Experts of a small language model.
Size: width 512, 55.2M parameters.
Training: a variant of Adam for the experts, 5196 steps.
Below are experts of layer 2 (counted from 0) of a mixture-of-experts language model. Rows are named router (the router's row for the expert), up (a neuron's input weights, with its number), down (a neuron's output weights, with its number) and show model dimensions 0-127. Each number is 128 + 24 x the weight over its row's rms, rounded and kept within 0 to 255.
Before each expert's rows: "comes after" lists some tokens at least twice as common just before its tokens as in all text. This comes from a sample of Wikipedia text that the model never trained on. Tokens count by the router's weight.

# expert 6
comes after: "=", "\n\n", " =", " p", "'", "°"
router [ 99 146  84 129 148 119  69 141  95  88 132 109 136 129 137 149 107 118  96 113 169  93 142 162 116 133 159 135 106 187 116 128 140 106 126 120 124 110 101 133 151 130  97  80 134  99 111 112 118  99 133 185 127 141 162 155 142 102 147 175 101 157 132 123 158 122 167 142 128 152 125  96 162 128 150  96 113 141 119 100 140 133  83 162 116 111 126 135 128 100 141 127 127 148 131 140 163 148 109 125 146 135 108 149 139 100 152 132 127 127 102 133 102 139 119 129 122 135 174 142 131 122 132 102 153 108 103 161]
up0 [103 143 100 112 137  99  85 106 129 159 125 114 103 114 139 115  83 134 119 159 113  83 107 126 127 129 118 144 136 133 165 119 145 135 117 169 146 122 110 138 143  94 109 163 118 161 103 120 143 114 136 182 125 160 177 123  89 128 139  93 123 155 141  99 115 139 143 131 138 148 118 106 119 118 142  92 157 127  81 132 130 149 115 116 138 129 113 111 167 129 140 145 153 138  60 158 120 100 113  96 129 112  70 182 184 103  73 102 120  72 149 115  70 140 110 151 148 157 109 148 133 158 133 113  98 137 137 127]
down0 [170 121 159  82 146 186 119 143 113 108 122 100 140 118 107 181 161 126 118 122  94 148 108 115 116 162 162 105 126  97 118 145  95 106 139 115 108 181 154 122 104 124 150 150 158 131 133 129 119 138 121 105 115 131 107 117 130  83 130 148 129 158 101 154 119  93 118 131 119 120 150 160 129 108 139 129 162 150 128  85 122  92 102 144 130 117 153 126 125 150 130  92 124  82 125 155 162 133 133 142 121 130 148 107 120 115  88 104 119 134 192 123 105 121 181 126 136 172 113  86 141 162 185 122 145 113 106 165]
up1 [ 86 128 146 127 110 129 130 164 153 103 142  82  92 115 103 104 103  78 137 149 119 150 128 137 138 153 143 137 156 197 170  69 141 124 114  81 110 115  94 130 129 155  98 139 123 159 136 152 143 122 152 154 101  85 108 105 109 155 167 138 134 143 126 154 114 118 112 111 107 132 109 158 127 129  94 146 176  98  91 116 103 119 146 158 178 110 153 126 134 127 129 123 139 151 112 150 138  85 114  98 129 138 111  74 102 111 121 132 124 141 122 126 131 141 133 152 132  87 191  87 103 100 128 122 176  99  91 180]
down1 [180 107 144 115 156  92 142 167 124 149 132 109 112 119 124 117 118 154 159 109 162 143 130 117  96 128 147 131 121 158 105 146 138 125 126 151 167  71 119 158 149 130 144 140 109 124 148 162 118 151 136  91 127 157 130 135 124 181  99 103 142 154 138 119 131 158 112 118 114 120 146  62 135 166 137 125 154 111 153 156 100 101 122 118 136 136 124 121 134 123 122 102 108 107  93 133 107 169 114 121 144  91 150 127 151 151  83  98 147 177  96 146 124 133 142 146 172 119 170 142  93 119  98 105 144 131 150  97]
up2 [116 157 141 125 125 133 117 158 139 139 147 101 143 161 131 102 134 128 115 137 100 154 131 143 185 139 135 137 113 169 120 123 118 117 153 120 107 100 114 114 144 151 127 159 109 103 151 155 104  61 135 125 158 117 114 129 122 141  82 131 154 139 110 109 131 116 126 150  97 127 141 155 106 114 155 101 152 119 166  71 143 170  91 133 111 115 146 137 137 132 155 125 140 155 131 144  99 159 162 167 142 167 140 157 128 132 126 109  97 112 143 157 168 132 126 116 134 149  90 160 135 125 126 106 147 117 118 154]
down2 [160 144  87 112 122 101 156 165 160 118 109 104 118 103 109  80 143 112 168 172 152 128 110  95 131 129 148 129 164 143 134 113 141 127 134 140  80 159  85 120 142 135 132 170 140 138 135 133 110 122 144 148 176  96 141 129 121 151 148 103 143 144 126 172 119 137 135 155 104 101 127 106 161 123 105 106  99  99 127 124 142 114 111 109 126 152  98 113 180 133 148 172 166  91 103 180 120 128 163 131 110 146 136 120 136 129 129 150 145 116 136 120  72 146 140 110 122  97  87  96 145 122 115 176 110 144 137 105]
up3 [137 100 152 172 126 119 131 135 125 137 165 129  98 118 140  92 131  98  96 150 126 141 108 104 152 151 180 121 170 107 128  78 136 128 124 141 112 177  82 117 172 108  90 148  98 135 169 154 114 119 143 155 147 125 110 104 166 135 118 132 188 125 127  77 137 117 110 136 110 135 118 182 178 150 110 116 100 110 154 106  83 132 143 131 140 140 124 140 114 136 123 103 130 108 127 118 136 103  81 132 137 141 142 167 119  99  94 126 129 117 135 128 111 128 122  92 122  96 104 151 145 133  82 130 126 117 113 121]
down3 [143 139 133 144  98 130 116 133 105 138 124 134 129 163 102  98 157 115  98 105 150 124 156 123 118 132 124 127 134 119 112 153 104 147 142  75 155 160 188 124 162 141 123 115 117 152 127 104 145 140 202 135 118 131 114 119 129 123 156 146 190 125 134 148 120 108 113 150  99 169 142 108 149 123 136 117 125 114 138 125 151 131 149 130 132  96 142 100 144 140 142 138 128 102 123 148 124 125  91 117 114 108 106  99 109 152 128 165 155 149  92 136 150 141 128 142 126 135 118 148 138 118 164 177 128 126 135 123]

# expert 4
comes after: " the", ",", ":", " of", " and", " \""
router [146 128 117 144 132 163 135 143 101 105 164 101 159 124 104 136 161 112 112  88 136 108  94 153 195 141 189 129 137 163 124 111 127 159  95 121 118 100 106 168 163 112 120 113 104 145 111 142 138 134 117 138  92 113 128 145 134  97 164 196 109 121 151 111 180 148 140 107 131  91  85  87 128 175 134 114 120 157  79 117 103 152 133 167 118 112  84 126 129  86 111 133 133 137 131 127  81 140 103 139 109 119 117 113 151 122 138 192 139 112  95 138 114 128 119  92 159 145 128 132 123 106 107 130 125 139  66 125]
up0 [143 137 126 132  94 169  99 123 146 129 157 143 116 166 157  91 100 130  98  98 113 114 117 117 121 100 146 142 117 168 138 125 101 148 137 114 144 146 106 127 131  89 115 141 133 116 158 112  87 123 110 145 125 167 121  84 142 146 122  92  80 130  85 101 141 102 181 174 127 136 141 104 107 141 110 139 107 124 128 131 126 128 118 104 170 152 152 113 169 129 187  77 130 130  89 102 117 112 128 107 104 153 122 110 144 148 151 156 108 115 168 132 149 182 115  69 109 140 110 140 143 140  95 171 131 104 165  83]
down0 [153  91 138 124 126 136 138 126 154 116 123 124 134  96 102 127 115 151  78 159 116 118 104 138 117 108 157 143 133 132 145 152 122 151  89  64 162 114 150 112 117 198  93 135 136 139 121 100  86 169 151 184 115 136 164 119 182 162 156 124  91  97 130  72 144 167 103 122 137 104 147 143 164  87  77 109  98 153 156 125  86 133  96  97 155 105 186 125 141 124 131 117 135 164 108 137 110 127 112 183 136 148  99 120  79 149 111 158 160 107 135 138 117  73 114 138 162 107 148 141 135 164 152 160 129 123 128 121]
up1 [144 123 120 161 136 139 114 107 143 170 112 150 109 110 148 123 101 123  96 130 130 116 124 105 150 119 109 148  78 190 107 115 118 131 134 142  94 104  58 107 122 133 116 117 115 118 152 129 135 134  97 116 174 119 119 174 134 110 111 134 164 108 132 119 117 122 170 111 108 108 161 152 118 142 147 138 132 117 103 118 114 148 112 150 101 138 148 104 107 157 107 145 171 139 156 107 175 117 116 160 137 109 135 152 138 176 145 144 135 117 130 130  96 145  94 162 145 127 136 161 145 112 132 124 124 191 132 158]
down1 [155 110 112 144 112 124 167  68 141 143 162  90 105 143 151 175 137 126  99 127  97 113 137 155 161 171 179 132 107 116 144 138 116 113 127 123 107 110 109  97 128 143  92 114 145 153 123 105  76  86 101  92 136 124 114 127 101 136 111 145 143  68 185 125 158 116 125 147  93  92 134  60 149 108  93 132 119  93 170 159 116 139  67 137 129 133  89 108 119  90 149 163 102 127 163 141 112 114 124 153 136 142 110 114 120  92 134  71 157 172 127 123 117 102  74 134  87 141 116 120 114 116 130 114 118 161 161 129]
up2 [133 148 109 135 114 133 139 162 117 121  95 110 147 168  70 108 115 146  99 110 130 115 109 127 104  82 154 136 142 114 124 158 135 151 126 125 201 173 122 100 111 145  99  89 118  95 138 151 122 105 137 113 134 130 114 174 125  99  97 150 171 139 130 114 121 135 142 170 115 145 140 140 172 177 148  80  94 152 168 127  99 174 137 154 128 127 102 119  76  90 105 135 154 154 159 128  91 147 114 131 172 117  62 117  97 179 121 131 170  89 154 112  89 160 105 114 115 168 134  95 146 131  99 153 146 127 105 166]
down2 [160 123 119 114 158 175 149 170 133 126 115 143 141 151 107 137 133 103 133 129 123 150 147 110 107 111 106 135 136  96  70 120 140 159 164 155 135 131  91 135 153 132 126 148 124 134 158 142 109 132  89 134 168 163 133 164  96 174 141 118 164 127 160  91  54  91 148 125 118 146  42 125 124 123 168  89 148 138 103  98 151 123 134  99  94 104 145 140 157 138 130 163 107 126 122 150 130 153  77 150 110 111 131 135 166 106 105 114  93 121 179 128 124 103 129 139 115 163 151 103 173 130 119 117 128 190  94 145]
up3 [127 119 103 132 161 149  90 135 133 123 161 129 143 119 143 159 131 102 107 100 126 109  83 164 176 124 151 121 124  95 112  83 140 163 119  95 143 131 148 162 127 122 119 127 141 137 122  98 127 127 116 136 102 166 120 123  89 130 148 124  92 105 143  84 130 147 120 126  98 144  94 134 122 128 134 137  90 105  97 106 102 107 109 124 133 108 111 158 106  83 136 121 124 120 151 150 103 110 142 104 136 102 106  90  99  87 152  84 152 101 112 126 145  97 162 123 161 120 127 169 167 159 145 140 130 147 112 173]
down3 [140 139 153 145  74 167 128 155 135  86 133 117 115 113 162 149 153 136 123 123 190 143 121 161 126  98 109  79 110 135  69 141 170 143 115  83 156 106 144  82 155 111 139  75 134  71 115 110 117 152 155 107 119 110 124 121 133 138 150 133 127 122  68 137 177  92 133 134 109 159 140 126 115  99 149 122 107 125 116 125 102 132 152 112 125 152 134 116 112 100 119 116 108 123 140  94 148 108  80 116 103 135 152 153 148 121 111  96 172 115 122 154 123 126 132 125 102 103 111 120 137 110 102 141 128 125 114 169]

# expert 0
comes after: "-", " (", ":", "\n\n", "–", ")"
router [116 166 102  79 116 139 144 139 160 136 128 165  93 138 152 122 130 140 114 111 126 121 162 153 148 124 134 163 128 119  87 128 127 131 128 122 112 123 115 152 127 177  93  86 141 131  91 123 208 106 124 165 139 165 172 115 101 132 107 131 138  84 121 103 171 144 181  78  77 122 151 136 131 132 137 113 147 151 108 115 105 178 117 164 124 142 125 113 167  97 161 157 139 100 143 146 131 117 171 151 110 149 141 146 122 138 115 155 158 133 131 108 128 129 113 125 131 122 154 140 154 118 110 125 104 124  98 160]
up17 [136 163 157 150 154 145 115 180 119 156 140 143  59 142 124 136  94 135 144 135 148 125 107 166 138 124 124  97 136 136 105 145  95 150  98  91 116 151 150 115 116 114 174 127 108 119  92 114 141 176 108 141 109 138 152  84 141 132 129 138 114 109 178 120 163 138 156 112 114  86  92 118 121 117 135 157 156 110 126  85  94  99 137 135 122 139 152 133 150 119 120  99 101 109  87 114 120 140 118 122 146 149 150 127 140 136 137  88 111  97 142 107 124 140 153 100 121 140 138 160 117 110 136  91 131 116  97 123]
down17 [150 120 155 156 127 112 133 146 170  96 153 159 110  81 155 147 177 145 127 129  98  73 102 164 123  96 121 132 113 112 128 145 146 150 171 125 109 156 123 153 120 114 120 158 157 105 110 147 102 124 142 165  87 130  70 130 121 139 142 143 113 145 153 127 105 152 110 155 135 119  86 159 101  85 110  93  90 150 128 132 121 157 120 143 129 132  82 127 138 111 163 143 133 110  63 130 148 131 116 102 146 139 138 126 108 141 168 106  93  92 120 108 138 154 123 140 149 102  96 117 129 121 120 140 134  79 141 131]
up18 [166 130  99 127 139 107 133 135 165  96 154  85 102 105 156  54 141 160 134 138 181 128 153 121 143 142 106 137  99 137 143 123 134 143 129 135 119 139  90 141 160 120 127 131 115 129 107 118 100 109 132 155 121 116 133  77 155 117 180 142 142 147 131 121 140  96  96  80 121 106 141 118 135  98 144  92 147 126 125 126 154 123 114 161 109 112 143 104 111 108 120 115 103 143  95 124 135 112 164 125 107 149 134 156 166 116 145 143 150 133 110 139 121 145  89  87 151 120 136 125 128 110 115 134 106  64 117 133]
down18 [132 134 125 145 153 151 130 125 124 128 117 144 131 139 167 124 132 144 158  99 118 117 114 151 139 133 115 102 108 117 156 116 116 173 130 127 186 138 132 164 131 123 131  89  71 150 123 160 108 120 123 121 105 140 142 104 137 131 169 149 126 138 151 140 126 135 119 127 115 137 115 129 123 139 112 133 139 103 116 117 175 122 112 161 107 162 138 117 127 129  65  85 200  99 123 128 151 149 138 162 115 114 134  99 166 145 129 160 149 108 113 101 100 167 165 120 124 117 144 118 161 170  62 147 151  93 133 149]
up19 [171 159 136 141 102 167 119 100 134  82 133 102 114 100 158 109 173 144 133 159 150  95 141 157 162 150 134 134 126 120 104 135  86  92 142 131 146  99 143  90 130  85  96  85 129 126  98 106 142 140 116 144 133 120 133  90 100 136  87 143 153 147 139 137  91 142 189 145  87 115  95 109 133 183 136  86 132 144 119 152 127 107 140 150 110 147 111 125 115 107 106 138 163 122 170 132 134 114 139  98 126  84 140 136 142 143 111 131 128 172 131  99 180 143 175 106 132 124 148 153 129 175 107 130 149 136 100 160]
down19 [115 110 101  98 128 169 129 124 143 142 109 146 112 121 122 126 100 157 119 125 115 137 131 107 167 128 152 140 118 119 155 151 102 139 155 174 153 164 158 135 154  97 111 142  88 111 133 125 116 144 113 107 118 117 138 133 106 159 123 147 122  99 173  92 147 131 131 119  94 179 121 121 155 135 111 138 122 173 107 153 127 174 160 111 203 134  90 123 111  90 164 137 126 130 133 116 126 120 174 172 150 163 134 107 155 146 138 145 126 144 110 128 149 113 123 110 156 150  74 122 124 153 151 151 132 108 104 126]
up20 [112 144 113 141 167 148 120 167 118 171  90 147 127 101 128 122 143 116 132 124 145 142 121 142 142 129  99 154 159 160  71 109 107 111 102 135 145 132 124  89 127 141 136 107 138 125 145 131 156  95 208  87  77 109 103 117  90 156 111 113 116 133 163 107 129 134 155 155 125 146  63 133 118 146  96 114 147 109 127  99 170 163 148 161  77 133 106 172 114  98 107 141 120 164 157 166 110 132 126  73 141 114 132 126 144 106  87 144 113 143 105 132 119 133 127 144 134 142 183 126 134 148 110 166 117 119  75 101]
down20 [136 139 131 130 154 128 104 123 128 119 141 112 116 145 125 131 136 157 114 123 151 143 119 137 123 176 156 154  94 101 132 154 109 137 142 149 128  88 119 106 135 112 141 142  78 155 121 182 181 161 157 135 112 121 153  95 132 178 131 111 106 133 119 178  96 140 127 149 124 132 158  84 113 140  93 121 103 154 106 150 132 125  90 123 172 154 129 141 152 112 134  89 112 185 168 107  99 118 138 113 144 157 141 180 155 104 143 116 120 134 121 175  95 178  78 118 101 134 125 125 154 134 149 133  60 138 113 108]